{
  "norm": "rmsnorm",
  "tie_word_embeddings": true,
  "extras": ["capped logits"],
  "lr_head": 0.00918,
  "max_seq_len": 512
}
Below are experts of layer 2 (counted from 0) of a mixture-of-experts language model. Rows are named router (the router's row for the expert), gate (a neuron's input weights, with its number), up (a neuron's input weights, with its number), down (a neuron's output weights, with its number) and show model dimensions 0-255. Each number is 128 + 24 x the weight over its row's rms, rounded and kept within 0 to 255. Numbers have three digits each.
Before each expert's rows: a language model's description of what the expert responds to; "mostly gets" lists some tokens that are sent to it at least half of the time. This comes from a sample of Wikipedia text that the model never trained on.

# expert 11
It responds to: The word "to", colons after infobox field names such as "Company:", and numbers or blank cells in tables.
mostly gets: " to", "ov", " (19", "′", " (199", " •"
router:158134112111166091099139097121161143147166127098090125159106095135121098125170141094127151158115096100154148100094124171107157138120142136149140120094119132134148106157154158179152122154161169153164148154150110092111148161137117118143122129106092106117109165149138106111100104113098099154115145157109098142137102085115145162147136129152102166099164097155099096118115156121150116151161165164083111137100153112161130167150115100140115135133117158096169150100098106148131119158134158140122093138167112101121103133112163157161142088159124126097155119114160141108156100090106110161153159099135100125141161161113126126147146119102162132100164150154149092089151111112129105116132144166109117149101141149104142113139141139126091139160097116146103133107164093097099139128132101
gate0:108110083110157145111127144108119137128103112154159150113160132098136144104083129120117169133133130123145144115107127093138100146137141128117119124116137135143118191117134124122123132098121156140127144115099137127160155122136130130150123167122099075139116096114132114147112159142092122131124134063169123196104141086163155120137111125098141151144138111091150122115134122133109128180153142120141156138183140166118115092137139172095126116131121089156133100126125129220135116162146119133103150099100114105142139102156123111126128155103108151139102151046052105138086139113147152156146109087138132114140117105127156151134130115126119094190124133122155140123133136155124145104124103141138120096131132154117113172164154153098154082123113146176123168102137097152163109128158124
up0:097143145117129137104104129130129124139092105137127135081132151150138111120088093141130143137118151114170152122123100090131091151111190162089121126116156128128135188142135131101136157111151129140158142102118139101156148101152123160138078145122114068135128117123148154139149166152107121152097123092140113179109128127173171107129103115062154110143132126088123116145158173161132114127139102115115155157133171157109093091111133149065130131148107102124110119136121151176123118166112158114078129104122089110142146114125125129104110106112117130159131122106074118116110146079125116132108089103140134097150126127134177099093126133158146093167181138121120149101099147125131152107114096134135110084124115144130124100124147128124174112151128110167104191106107145136163125146131153
down0:116122159137117132129132077114155108133123141130148124106182137120107134129146121110159112125153115114150163132120120131128127129137131131119117127124135132131115129126118118096153139141110145132167125122158104181128139143102255127127109105127141167138121129135128142138176145111111133156134155098101132141125128114142114085127120135131120124142128148127127061132134128106122138145108101138130129126108142138132121138156129103145113143127151139108127100136102152118131126141133141114087161137104128115140119130130095097105106122110131146116152163137133151119144137127134121118147132157115141127142116121153126130135160141126061143121120153147156133222126153090151125124214108153125255159140139124127125109126158066120112049134139139111137115140093106136109141118134124
gate1:122125141118137113166137135142122148140129132150123068141117170124100141150151147074122123148129140097121134114126147113129118114127092059143098125125151128106136116163127127106105079146085116166121148161134159137171138106086120076130118136126142146128120103126151124102148100100135080105208114146132136149188132125121154149135148092109152170147119108142122084150151146157083142127145110161108102143109137080077108143106145161109104122137136161098164127138170128100163149137142122148143121117127110122131100091141133117162125097117098132127120078115115081097100162123139104136151113146131154115158140134137145121123114104119154161125147135161163078129139164130104132141113150112130109108144125118125163115126162135063181126148137076124114115072129126111181101107102129
up1:176127120155121129151094109139113128118110109153102075111141114123087095165125120169117127116118122136105143125094125155164176161136137110142149144109112133157096115109108164152092134121141083082149126111104140152086130198150136140109135101180082154152120142103089099101055111147164149113152089132123152123129123138155146128144122143135146124120128158151100124119116114135139122140089138121106132147134133144145116117093102054133089096140135125136147134134095129118116124109154123137152124076117116155115148098079074154143133145137146121109134122149146147121152105134147147139087150126137094139118115150127144120132139133170103127087181107083115161152127104123104103166150087167194148138126138117110098118161136067153102132132147129151110169152126122154101145121117134
down1:140128098148119121072136136144139121121125128119135152185107128143131154125135151144137125116157101089096080112125160207143157135115123107133123155112125160128125112151114141134128160097152113138090102155148150070127132110103091139134106148133111123132134158125136138125125109139126112103139088141153098126169118171125123152111153131112174107120085129127099153096148128113107117096112106158094123139120143157110167090071145136083130119111087146128156102109127133114155138105158126116112116148105186124107122087143094105138127113117121151154135101137158123081142138155134147147073097100118122130117125153141141126153149163111109148125128145149093143063134113158133152113065121093184024117112107125125139157126131153103129170126155171147129126135116111097127132112130144
gate2:123125111157119111131125129124135130119131123162123141134131134113117098150133123174104150107111104139112159119109109160144147167176129096133105131095126141122087149132123127118192094089159160097131076116122084145156110097122158191150089135106119119101170119134127154116133118118134097034138148131135154099126131144159116156121152123092183136133125130073109123144141148162105131088104084128133152126117132147122130111132125123122151131103106100097078123113157161110171088167117112172138159140098123148095137149124102127135158171175180110132143129163109107140144133124158164130123117130107160150133113149119117099114125152151072135101125156120144137083131103141137126120090111135130110121111153168142092135151143151155125154125139133185112168167149128144168113129095107
up2:143219095163121154133174132131102113127141121124148114110125136124147144152128111163109158123100154179119096184114134125144121085131121134108113125125088144116106150096123121102170134106151121135099104147136108134077117132112146176161114128154108157136141120166121105127129156147124117163102120107160118102182138147136115122096112116093174089117098137164129125070182139084105151104129104119156153114165145152131109072139111115115119134151131110105107093115150187144123131135159112138139108132103148169117132158088090112127114123099104103130101153139103123108149123145148133125098133173122169163147106119139144113109123102128143114123135126132135143135161129134159200110131138109172176137101108148165131125156137142105149147130148145140144148152113125137070078139146124
down2:108144097099159161101099132108126137128164145132153144123184119134134145156119114079142125140152137085142167092131118109118138096138134083129162148112118102116136144144155108129101108147164142061162133159113111100136132125159155120102175091111115144121121159177130108135098137173101143154120114144122077143120127143124133127151139115181105147172108126109137117150123158131170147135151135151105155128099126155121133141116132142118159106146113101189149122141122137155131120111103155108118145167130111155147117096122160124143161124126122122137157107143099124128135125106078139103119113139136136158128138132148159141153165115149147157111151081163142095144123131167106130177193115155115203114113116132163126108134159109140110107138113089134090093060137104159117136159114066
gate3:143127130105142127103157110137065129122135184160106101114139147125130127172132147129114123153128101164157146158113103147120124157130103144096124124139103146112116105164166157130123125108080136126144114172130137112090136138137145152127119128134115110097071130085108111113140166175115119120115133149095185139114148125164131141128120138127128098099082152139135117152110095071132122136094119139125137128141123124133079129133144126139090082135105177141108137163134128146157135092136126084151154111107083083158116136102073143136142104123070092145116139122171159101114115152114113097162155132082115125116123126115121123089150124073158125090078112136158144149137127078085136111132141096119127121163140108118138134140106097132144085159158109077152103143150113164130137080147157
up3:083164097158144114119138125152165146115140133099142146152142085140097137126120168175112182125094107079075151164116133155131126130104093161141095129102160134121130151111151135134113073155131100104115135105096118164132129168133135120144160094107094169117153113154116115140110141128118120097114079118162166118151151137140112113136113120120157128167157136172105126127080091179130101145193109110153154133129125114091150125112131121120118179137166126144130155100123142166146145167143115070099138157111143103155146115095095091117088169144133109156151135089143135120130116152126134152098147106115104132163125170148121132156130109144151144151156128122137130111101106201153142134117123174136148121156083160126138137129131157128143093159103131132144137132127117151122144111101148
down3:114121090101126109148158141138113116138118141118171089119122126086106120111130122119138127165171139119166115147151106160105125138208095074132131144145106123134086077096110124135166087129105138132119116119172102160103123156152165158110104105155114140110140116119134134086136161132128164157144201130122128154142098149103141099146136150111120181146135164101176124119131128160132132154110119140125153137148133092165091131121158120143126145121135163126112155136131152110110141083116123155129131123132144093138061110096131113088116132146127149147125102152104116100086111136102152131144123090094140127111147136107137148161140094124194153117116162120111155093146097078144168130145122115177131137178141110152154083143100141121126088143130098150135079158105131112140136142131113
gate4:105098109128147124138156133117144093119127128158131139147186107180122153098107123091100132126165099123100141121123148141117155167174115115124093118100084126078135143126195144134158161073152141103128141119080096120149141114130128155126125137147111115126109138134094125118125132134124094082152123096141102091144105133125136160151106104104124132116124090113133111152156128172166105155125189129133123095115096122130084133137120122131161086175123135119132096145077093132107113138117153099128121163096103076123144185171116090105124132136116121158132104121148113174153173131127099158115148120151110168069106147118136128125130102105143107060144098118145137123161116161111084114103120141128111111155132134142083136093127145114179118138096120150114124159140095129129118126117110
up4:118143132107113185148149138149131119067104124145115132116158149153132118101129093116134130143120140151142125136127137129138146173134112142129082137135106102125136171119116114089104170108142104102134103148092074100142144162152142191118166115170117120142108154088118142102126165096118151109154085086113125120140149168148139120121096103125133141153126127160133137118103165130121115147124088160126123126134156114168083145095119144120136114151137174121163090136079112162085151147120119127153110139135092114167111185125114087120126110125115085120121116130146138105111185124135133123122122130163166126113121133165144135133141104141189101111124131091104130084162137168171112144126141133149127083143109128109077140111117150113187105096122101191076154132126101122138111135122115
down4:130144129121114171094157122118147109125107098095165131121137141126107140111144156141136152169156098125139132156131086150090140115112118163127150110112142099100117106097116098128084125103140113139135151111113101149130144122144197111114138122077123142140114173127166108101137140137094146143168112150116135146089126124132121117133182148163187100136139084157103064136141153127154108137127089103117143124110158094153121126146138110111133157136155130113105141131122126147135170139102121160094138095133132147119140139124110104132119071090090127123113138114138111127134141144141100072144132137154138125128133081134100163097139163131099132114139145136147108177131119134131111106132129146118221186122135175120134101123093055135146084108126155139062124124090125130125141154131161
gate5:099108138079104144106144135113129144126114095123131155134152152123163170118149137100151129105136109130107119151145156112084181148146100146110162140139097136118126114125134138124093063076104142098079143153080154132087113142112173142133135140143154153131080120124143109117163100140165117130139102106123118133142148124109139110132129103140154125146127109120193104115131131138116090142106106110107163147136140113123116123147166162126143093073103151140152107173138141163113119067135140134129140126118133080119112141153104132081140127121129092111112169085129113155074115144123145156103106135124119154113121165177137138145118098142108129099121090119129150141125105179093129037108162135105173113111152117127165107093129155146110138112141113129110166135123100151155131127142087
up5:116134086153155164170108100114146134163143140111093102116088129174123113144119111157102131145088128143142131117090107150159107118096100076147138151132134149140175121131113159150110131170145111146153144124158104100130139134113074109121136102167101076146144145160122078146112137127122124137139154186122127112109107142138122113113133100109122147126139164147104165091156154124120176096166134165110137125087108125118133131165105124111129146176135143140078129081087091147110128178106131139154094115126123166132136120157136136140141063089095160120118120181145135132150141136147142134117184129116133127149111108103112138166152147096160134169161093129114129122154141110151145171109104125158117134141112161121106134153133085079111123132111137115123175132150147148097121177124137
down5:116137133121139136124118212116142179125116123115131130143076133127129167103113153130140116138140115108107127126143125107120130118129113118116138125141105134119125119117115146144116122109136137118149106090138113069134111116111000156117115122144134130119134119123135120116124139128119159140146127130117118095138131132128116140136121132135140130094115143145105180148129136116119118107100136123162116126131106147150153117096126147129153147088148126127162131117137125123116128101163098100135113123140149123099122130133146102135151167122148150126127139130134128118127129147110130109103094136130110139128129130127143142128118139118154135128156128138131140074136141163127114155056123124117000129122122118112111148131110166114148216137144175120126132102147142102139132156125122
gate6:132131127118156120155132137110137127119129119085079134133099143151111094121178139160114140138137112125121111103133138123158131131126146131160101137142140127134119160148149143131159128125146117170117118103120144127112106156103157141142145109124140170105153185114129111118146123102140124166081155152125146128131128141093129131156116112127157113073164138090098124110089080126109106135104152079145103130135166110143157131106120092164160111110138140083161160100145096118154142133119130092128089123134167140133101109138153104155132140174182092131185168139149127136148130096087130148102113133110130111123131138095097120138136145089129118127164127095153150131169053126121157135129129192163105130097175203123167124121137144141141152171152142125074147181129133106107119165133117
up6:121104137112101142111162148136074175099105161093138129134128098122152143109120135081167053125165178164136129123146146102115104145134131104134148170161104164056154132188113133131113114118097142138147141136177142124136178075160115090131104120108153096108077126098142104125097100139132141134115101101156115104153145147130117143113172123135114149154155134084150130080142153155094153108131098172096096113138094121142108111125148171109138104125124143153129135149113120142149106125150148135120169118114116132100112130137130135138162110091078117116120096082118129135137134132110109059154116105159160089151098155122135100145064114146133119133141136122165110134145152119124112115100139090127114142138156161131145133103109107129133132135103124111113143122100124154125125124160100
down6:178109101124134118134125141089134102136073098101162144114129125124101153114133156142151104137113066084141093105118153114083108111152088142093139118159112097126090128155130127173116155139144101075132096143127146136123104134097077119129100147130160131123119105124143121124136123123149118076143125143134126099124114132144125145119156103144141160140109180107101160101101123165121137107128112148129085134107134092139164124107144065119116125090171187145157143110167129100122099158090148130120138112110154129115122095120122127108150132126105076080104140128167131064135119123103149106122083111122144147100123105121140106104120111113146137100171172144140139124098146110111129163120158124140094078145136183099100110169117170113127157151106143109117097142095130126137172121141144
gate7:135102145136126037135080114164102143163151131145119178159104122097115114121113134135116080136147113099121107094120162145067125154124152084149173113149120087152150157093139118133166129102172120129137143082097114135156145113133079149087123139107090106135101124142120132135119104135101097094096113139120113121117123131125116116119115122148136135165137100172145133133116119140091105144135144150136151133113100081168114140123158158161143121130170147130121121146158116141115101128116111122122128128156101151139155156136134166105114136106101044139158099107141165136140120128127142128122142073134156094111169129140122122127121153137126136118111125145130092172103110135088121134122105122062128113119107147111134151121144123114108112130112171118149100117117092075138140045097124
up7:109151116112150070101145111169130115159124129070135096112156110124155120092080143128106142148101134124146096157152151114142173115101144090131132079146124167118128110109151105134154151132147148149134110146132124153103119128151108143132135106090129123110125082123111163100111133121143146186122065179117154121120136122113106111127120131133168100126151109169103116122168129095123099134150127100144110152101135106108134076101123154139093081161144134119118161102151157156131161181123112117134129128120141135105175164099122074092111107137154119123137145152093131112116137099170100121119126100140143085102117112195105135172153109124133172146162101140108118112141124115099129107084104112077098127130103147118121133159129135123114125113081132117168149137121088162090114102140152
down7:159168182192113151099103144172118125121099139134128130116133141129113085153143141115145140150117093172092166135129160136117129164111167148148163125125127080133134132117110133150138131123139125103143130131132131113139153130149137121133158117147164083150122135109127116130146158091158130097146147106125121087065129131088145153112147111098119121129141119121111114118112118142139160101135116156130089126148170155137119136142138116129127110112149145147146137104160119146128135120118145113120107105114070047105162157121075171126201083142119111110180092128078147107138108128098113169124139101113108080105127159108121145140060123123097133092124154103129091144127145154128114151119163162124171097116133131127130130111111112156144147171101113140107080142085099166128136102134125
gate8:112159108131087175130162166148107091134116124158174137123155176143111164114087140121091151124152151124140146152156129098139135077167126169114094156156154130119090157129102095100147109132114114114063109126159125151142124129117129152143141155151133163141104115146142118152164123158138134089137129084120186139093131132159154110136139145085130087153110139111175120101115115141145138141109099076149141114172123118087126128121137150108142121105145127125110134134132189132110137121148132139140146138081126134122135120102080119095136181133117128129128111151088103153068124193119101111112114122132168164127127100140116117135140108161078110123099142105129174116121149142130140121104113095126120109144162132129130129142137129177141134137125143127140067113090159154189122104107135
up8:184112115123197084116129103120141148114152144092086088145145106129124104124141135131143093146092113098148128095109117168129118142061114107111153094111117125128118076152123133167146152159144149165164145113119137106130172125126144079113145125108143128116128127119147129098111144126122139196124134149133091124140119113129128150141136126175110137109137130159093123108167142130083132123138151187076127131132123141159139178126148125147110136148119150112156119125114075129132143164124126139148120130186141102139124125129154152212170098141114143122146130105191127101174131081131128106163138129121117087094143155113161113108100115099166135120149151156110064114162111119108146138122150168144129152125102127135119116122139122097119143139123139104103126122163119092094096128135130
down8:119119136110121097132137176135109160122129119127155136130103132142129145125103108126137110117126123126116084143136139110149124126126101111119129124134153115138115136125088127118125130116138113117123126125126122031122102123120000130130110122145134127147142112106119131141135122108134122108130100139130132132115124125132135141131136129129142119130123125109134220139124131129130133124131129125138133130145144113128134133121123113127121133128129104128130146129137134131125148089135103129139140110140126140137125129122128104140142126125126135133115121121154123129119136148143126129136129125133143115124130118130129127126122120141187129142110139116113134062118134167121115085000122130126000109126124131143118147128126192136127203128138142110135117136112131150145121129118143
gate9:116145132147137107093145129151084090152138129154143157131106136145122136116117111114154143144138115145152127148144154133092125063118160134129142153159124137146157131113126131115115080108142089097117120120123126134089097138096083105166108115111152143100116104109161067108121111174102104127075140110082118140074115143128155144104145137131114167072144075096170128135134117182117159128126098142126132127122166144154096135137152138183136132123130155094164183174087101131148157137167130140137103115123184165132114128085114109123137107133118101138146169146134154101131121118104127113119098099127111106140110131087096140148139127115114132124120148144132130146148147129141137088101131088105121127121175100129132137080200148101082128143127116113144112140139124116101187122119159
up9:085104139149129133068121135143124110169109106116137156124109104115148158130119119120136153136088099181139106118149150121085131095139130148137119120154120149126137139098107148102116124131129115109118145109151110122122144184161120171146103127128167158093115125097134123132112117143119122173106092118111165147132121144128176110104173126109158141132105106133140120138151137127127125144177084150139096098147135133119080128139167161170134122125124136109127193145121117139117153119153183180083121097119143165124136137081137095100158099104134153147123153143117173123117125142089147136135120116134106111145117132110129091150158109078117122143126120166112130127121134120153118089142164096146142173132158079180129100123155167101089133108150139124175114134114104146043186120136139
down9:131123151128115141086132096143142125160137108123142113119149120103122121111120141109112184124150112147120147151149136130158112139105107130150148129142108113114138100133129133125106125147149146136097148149120146174154095130165218128101125115154148179135109113135148139109124126126145111132147136146101120169104131151129111131147083139135151106155162130126147143131106144113123136127116101123164143100072103152156119101135120139118153116108180112122142144110128117107114119124107140106073130115099174097099153136120126126138109140128116128108128157127085129122136171134103147118126140103137142158179147140143129100114143111168030170129134159181114112170102096121084148094179150174119211065139125112130156126129104107141138095155109135157083156143116146156096125138082110
gate10:139129143129127126164129117135078109168095152131152155106138176128104165094118113109146119128125128116121118130118070108130093125147143119170106096128125157154135163160101122130141111108110175101145113102139157102067099112092106150131110127136151128140082145137098124121170137148114098141131134063108096139089106075153167152119109158122138133139146103120124153168186146105089135138123105165160143102147131167133127103150120100083134099165135142139119139147156092164084123105126132154104144110147098144151115112161114115170101115163102159121113152105159125144106099105113115136113125107110123151062124145123145121146121080066166159138124110162136139105163119088154171091156109129095109132123155118108131115109106122124096139111124117149094128102144103146111115161120130
up10:151121128109099146131139125137092146111089156141144167137106186121096161107117104137152101121089121127123141151134132104140094133135128111161135143141153125169139141153108146136165111106092166118144080110129160146105099106087118171149104140136139117146144137157098145134149122110131113142188140134114114146084091116115117127107148152098161106143150128090119135155142119172106170108137093167121124178131121161117111138116143106112102141133103142153110146146180125124122138130111106088095154108131092108145052111149085137184151123093088130131148148143168109129101126136127105124117070105142158139114147156098108106111105057126135114138104135130116156092137150144161157135170104144126154125126165112126122114125088112150148161081126138139068126111120086145117094148100130
down10:163122105162144142111105105132134098144135122151141124112210144160141138128133170125150131162114150116153151148140158165112159152142117142127124120115095139126121155148135136094118109152129121134154128161135152174135108138114242109134138137120134123156125123144120114122128173090167140168117204132105115154110135130123127103115149113128106127164115116125142093134104119124135141119100083103136136124117138148108126124135134122148125170146162145133108098133116139130118113143181120102099145118147122115142125138130097115115132149152170170131145130125128131127159139142142104125147141140140140153144132144134125155107097119117084118146102122152127121128116116126097121122235088152160222122162149133118126140114126109091107037117116108118117142135140090155124116122104094
gate11:133108149158176084136143127152127097091144116148123155094149081099129135165144129078150136118169109131124129151144113131120110132191174132144130106128150162126097126121168149158149182129115122116117131111113158123131155094184112133146102156089138105137090117110117156133151100177167150169153155151148115138160128114125128170114126089148140127159165126120113143119142127117138192117138130110145084125138119106137144134121122170067105123107161120123178131147120109158090159155124164143098139118158096122129118169079145161121181100147083136125103095100114160136127108128124123133130101102143150131104136107162158117133126099114134115137156139111092110100119117089110153115141129124136123109090104162108130152136086097113151126136085112093145146134168094122138116090170125
up11:133156135138079150124074116093130127120094152136151131131084113121102155147130110141105118176129118113143079119095123109130132110108123121104162117145129136175132132101143075162116087133110117196151146104153147112111132136090133167119184132117139111126178138144109100117122110120105114115079073109164096137141085130093126080126096165097151143071102131129116116099131139127137163078117083129129188125138146150131125125157111103144140107118127121096124132135144130135109100120173112115165102111121161145136132108145103127163123112144125138140150204144133097119125097112133131148143075144138134111108094121106121138141152110115134118128134117145141121112129071150159119135133152080138174168123159130170103157088126098089113107138113144126158109148131144141104082146106140
down11:149131083121069153133169122101093170132112139100159118124132113125122176086134099142122118121105126159129119095115148141073151107107153087134124136104148130130104185158158135124140120164118151098126111123081128084146135166126091103110123123169127128115101137132130136157158132135127162110114108103093134128111096096149114137122145085175149146103132089135139170146130120075114153092090130115119118116114109102125126183123176131107071165153105139116149157129111113130106135107170155115123119117126156138119087122153127124127149099085130141101124064156148155102149165123165142146107078097104122121106157135144105158115176135138147121127146159156089095099149128157143144157129170112132123133125169089120116148165095148146118090150133120161106094144112128126133105110114126
gate12:109101155101124099135089121114127130100125130149093111164114132126129135115127106129120124146137125127102111119095152100119122143083078125143180168131119121120125100147130156119137157123119133116131109131071142142170132132196129185076147189099098131175108108174107134098104135130124094101101141083129141096177123124115125165128154104128099201139157112143135126138152105111140099125105120188133102176122094127164112144145117096138103133106158109102143099149151101143113118121178129163142146123124115165155109138152122134173087171097104105137123098136104145092097118129148163157150176134114153160122125149146145127130139145172120079131069144142118119144115128116116144145127120106097137109105090144157137104131136107140114129154145140135153124123164108143124117086124088
up12:148122120161145138171140126141138126126098133133124130133103125161109122136165159142112161146145173134103122139123158135124116123112108136119107126094107151125090140124156117129125089151139117100142151161148172128112138144136114098117113156149123098103115125118146122151132165159138149145101136096133113098170155137114108125129124154099114102112087170099105093130106154120097141098158123181119113137147146090122124171160130100099124151123136163146095095141100104097112139122148147133133121149135128175163159104139113133179149160106107119137158162086173162115123109143120047137129117124092182099142126125165122122113104121129157100165129155162137103101066098131139166163090133086201100169140144100120092138134120078129136145117138073118126138086131116134155113160159136
down12:111153087134122143121124166154053177100146094130147158131107137151132115121170110104132135110149159158119165136160145113054169113117143109138147143142159090090142130104108144122109147191140167100125080150112140108091157142155123118118104169111086121116142146148149154176127116107114120142134101140129116101142107150114121149126105125118120124165127112090100112123126150144125154110095129114154107143109089143097128107163133135123107142131131149057157133111165142171146154118102104148159107146146149173134147137099109119144137184110121110102066138110135133139115094165105131141126113133103137139160135178114104145101119118124160125116174146128099164139117123107107111138148124133121097106136126115178115165147120124144112109154126141129152153120136140080097057157138129
gate13:130123131122129141135096127134163130123119109139097129105093118163088102131146109132085099142074150130128116135140102158165154120177117104152137123138131102140167142106123127154142073124101158123159148085129102123156138105112124141181142145127143151129121118168131113121146121117113100129161144115154098129115100136113151143137134145147144103158165092102119129089168172132135126131118127101113146143031157137108131076119144080085150136103151116125120130097199126125142114179103117140166136109139137134126105110180144102149111140099163123154177121133113103088100089152143098130138169126122121110146169121099114131146101116093124097140146096163125166119135085085137127114082121123137138061121147156118145144141107136120082119095127143097122105128113157160145102113137132
up13:105163122126129160126143110134115133158104134148097074132104093168139077120165085134127123147128144140101116149145152118130136120102100107128125105142165109140168196125124143159113100088124152097155160144098115115168117125123133180119110113106114126094119115134116165145135107145124108176151170146086098136128106118135139152146114173120123122144167107088147126119150154136147139108148139117138150134113121170088112068177132129076130156119153121148098124125123112152126052152081117126141118132076115132099192106146115080128101150107165084123170114136138142136101120120149146134105190098129114136143154119133132121099104136166142118120134107132102134102163119127103120100105155098126144099119133116117138175120093153109140124161148118124074137138112175148150122129142116
down13:128152165154134095152125140121135138163140143127099106106147130118094115117149126132126111102135121123136104149120120101111133114117105148118127128116073099132136128109148110109131111142114155136123120153156164238139130124116215133138105109145144148145142122163165103128161140101125099145131194074157121113130138117114126120142143117163129147133156144120118088120133128119130136146118105135130139120140158104133154157117123155176117112139166162120095148157139121111143130160154124096139145137131118140140157182109116143140142127148126125116123141140100105124113132121117109123125141129143109137117130133124121128114150103100024144127144113129153115188099112094127136098188102152109255152117124116147113124139118080130096095123138135122119130139109148112119115136091143
gate14:178118122154131119159200172094114136166147155108137176142175125097106154154133095128151130088139088105148123153126107140122134156142148117115166123137133074117119121177179116156123141119110118106114116144144132114141148120127101136114127179129119137091099123119164117093144123168096098090150155079127122158146121089135113099136096133110144131109148084091094112135095144118104104104107108098118126149141121096121103118128128121102118120061120148129130106089136117116093164124130099114147107176126130119163101114122107128134131142127140130149135100120149139125083139130106144141107174136139114171090116112129094139112119144171141115123152131131115140083139145142079118114164124125131117174129080121117191100151101119120123135138112094127173162135137127124186186111164117
up14:121100123161124117181120151118132094140149111168128186094098127131113156141132128119123154069140148129121132134106131142118146161106128109160160165130139127072168164116136108143117137085108090132121106076100133130145156107080134132143127088143099142108104143126136098095134177135052110139146159135066089143147134103121147133141104109088113167119161104067095128118155100192133116107123148046117141150097111118108132127130110122125111112120172123148135094130118124115134128136136113125135151133124127130157128098153144099119114147146149139185134082157121129140131159145128138141120132130109106146096186143133112129136131129157121100123127128087088130124138124125109093144150119143169101106114135162125135140147123177104104120114100131176166144139122118130175150099148146
down14:167096146113151145131143134124158122124125105144143122135143144120137167110170148131155120075118108135101108110125086142176132143106093155143126137129112126109159126115152103110117149138127138138128131136125095161131130132154211109135146104118132133100103105138149130148153110112099125139135139170128082093114097094098121098158143113092110171130132118111141098099131157105202138141141120114110142089156137132132147106115132157103128119142163111135160113170100160103109099163153114133137122125152156123121130124176133122130126114105163158119119130121078115144133143114107118096159110141133114123157139140159137081116162129137056103130125133114167101201147087098134079171176110132132224127097104135107135103110151100110129132161129121122130128113103143124095155108098149
gate15:149169136118116134169087134138111117165147095137105133115152123102114126151163154110099154130153085111122114129116139117154151113153150109130102142123110112123132138173116172142133138104141142130123083121132154108132117164096151114168131163120084138102138130138087123130117141103115126124113117139123161175106093129098109148144109143087109133103118094066155114156112114157100102144127118161155164129104139128124099138193151127136115151129143175099136151162131144157112095119096159163138090109137164111101132134110094126157152145058109087128122128132136088135133081116106112137083105126115124153163091177149130087148162151107112133126126068129154130148133150061114142107117115159082146129132180118117119147146177109168102134118147135150138153157123121160101094132120121
up15:126185148081116118131100121142129173142101072151146154122155125141165121107138114147117119156127094094111103114120124135103136126129173122131108099142103143084166129118132129108115134104117110173142120135119126137092142140117130147173143129159114120117148139151106120143212123106161147123089119104116125176156106144112116136149093123102146163162142123151151134108103126145084089141132141131162125146104116113124085140140095169126155091137106142136115125163176113132138105104110131151140109123135118104110140139070103136164147135065080121110119119124123118142129098141181126113138089161070087152107087175105102097183127145130103147139087108127161111161115148121153145123073133157142167132114137174143147105097098122150118087138123106148121142144127136131122128173117128
down15:181181152127087144163109081136120101081110124119151132108099127117130121108135113126122128081149128133158130158116157117135113140070139094128160119150122140107164128114116167171125128096100120162118158181130170145155120142124140140092101107130134119099132111121127135090114154126125161137102120161111114112103144126103087120143049146133145167144138179105160144146145099117105130132134164152120140136103128107165125121149140132135088132142109080134130144145148106160096110096111104143118157086080128091102139120136142092135126140130101126112118111124091112182124116165126158098161129118114167162130141104156133137144128133153121127109119147140079142194127125070156131102124163128118160132147133155125140102125112110105128092130180131110141154166100136140154175137071126
gate16:083095113114134123143168120134194092170154106069106110101112161158144132148108133120097115124146105138091108132125175131104141169126112192140089170102138126107125118132167168142160142115141129095134108137094105131111103148119112126137107111135087157166133113128117083114124122144070112151140158139121117105130133174139137105130110099119171153117138119132139116095122113165192110123128145105165074139112147128147116124153118101129171162132141148087145173134133140111140116154098161133118100122152119122151148106144113090105143117104114109137095148096156170098076149111110119142135138121142089152112158126163137079130138136130135134112148137124136133137127122169124154143124113144136091113154106143172086167141114089122164131164113129144148138159158142202140123131116123
up16:070149125100115126145181087109179136156133144107118127097111132144121106180131154156116143106150072114117122146123138166136134161109111158127111131104137084131109131147137139125159131103112117144127129134073110124137136116126121162132117106161105147129173077137055111106131104136092141086140157090137077123130132149134113078124168105116157128126124149085119133141135102120144160082161112095161113122131151102180112121122081151127123144168101143139120156175136124141100095130092134118128099121126131149122160121134127147125148114102087132115100159119151152100104096098110115098148119152142100116100134141188148090110131125116150110136134146120127142096128120117103159104175133131090123141149106140186081108131107123173136159139178133143153139114127156177119117160138143
down16:105140109119129161128141112119122138133119124150173121112112134135136146158146163136147157107129144143143166145108095136149150099134117130125130117116130117147101098137152129131121112138132120132133136106108117196120121134132255134120134141141121119061120124102125113134141138172099133112140174127124152114141129172119122107133131126133113169137133147143087032111148136112137159151134124132146182122163148114134101139119137128110136134141100120120131144130155118141146125123113137125088120123096129134141143136123093145131159105098143126127100107085115110111128116098146095141118107144116145116108115120153165130129099160154099157134160106124134133195128161158107123110168138123142253108123117167124099129142148080123126125119114140125146124093105149175095153175120121
gate17:114122136101132165141086166132119150155119092150149079111125214141139135120123132129186107143084132152145150093110173113106099128125121122135144141108126177182156120118155132130127108141106133139152161155141122107116116136155115132171095106155132108096109141110138093143120143122120113155164128121157128140092120129163163118099087112116137143155098107133138126108161119105111127194138096106094140127147132135104114073124118128118145108169156126117187122099117132177150094127148111127114131134096165152113109140101143120128091169099143126124112097128076134116128131131126131169123093128134141128118131135080118126106100135109136127164082064119131132146125143176169148129124130123129145144130169127134166149139135179098067147108125123150109067075140129134134117124115109
up17:061105119134105153130097143114106133088097126153128129107115158176130103122106075153178144122131156142128135103136156116148123133112144133154114166084137136134166153121118107111123145118141130147178130139123135120129099142115142101166104135152161121130148112155108149160171165153126152151142112118159112125115130141150139109135153101132086135173113146094167131118120116107108125169132122076091136114116137144107101097107128154078149151134145119124136118105136120120163119073104136121091130153121135161135089171140120132101117167165125151163116164134068128073144128125131105137159101151121167109117114129083111138099114177090128117205117153121076166144105167132172102110143125107139169142114158160148142120108103164116142118085138148107148110107136140132157137101109137
down17:140126132158109147123116137106106097123145131172132124113146133124140108129142116121111136115118154109136122123141113121135141141146156128143139136134131115116112139117103132100115102124129123167128118113113122177161100127121255103116136149143148151137146104140131136137123151099141111160148141121104130123093136127140111156123125142122133137122105121120133070149133119115103141136118108127119110082137110119111125136154143124121144117132146133127116138096157138087132120127159118146124130118136126127133134164086146123117105125143152130128135142103106138130141147116159106146127130157112133135122140134125122114139114105121055136157115120127122098231109132095109139121229134127144255127126136121124146111119148076152118032135104151127115115121140135115133125131118113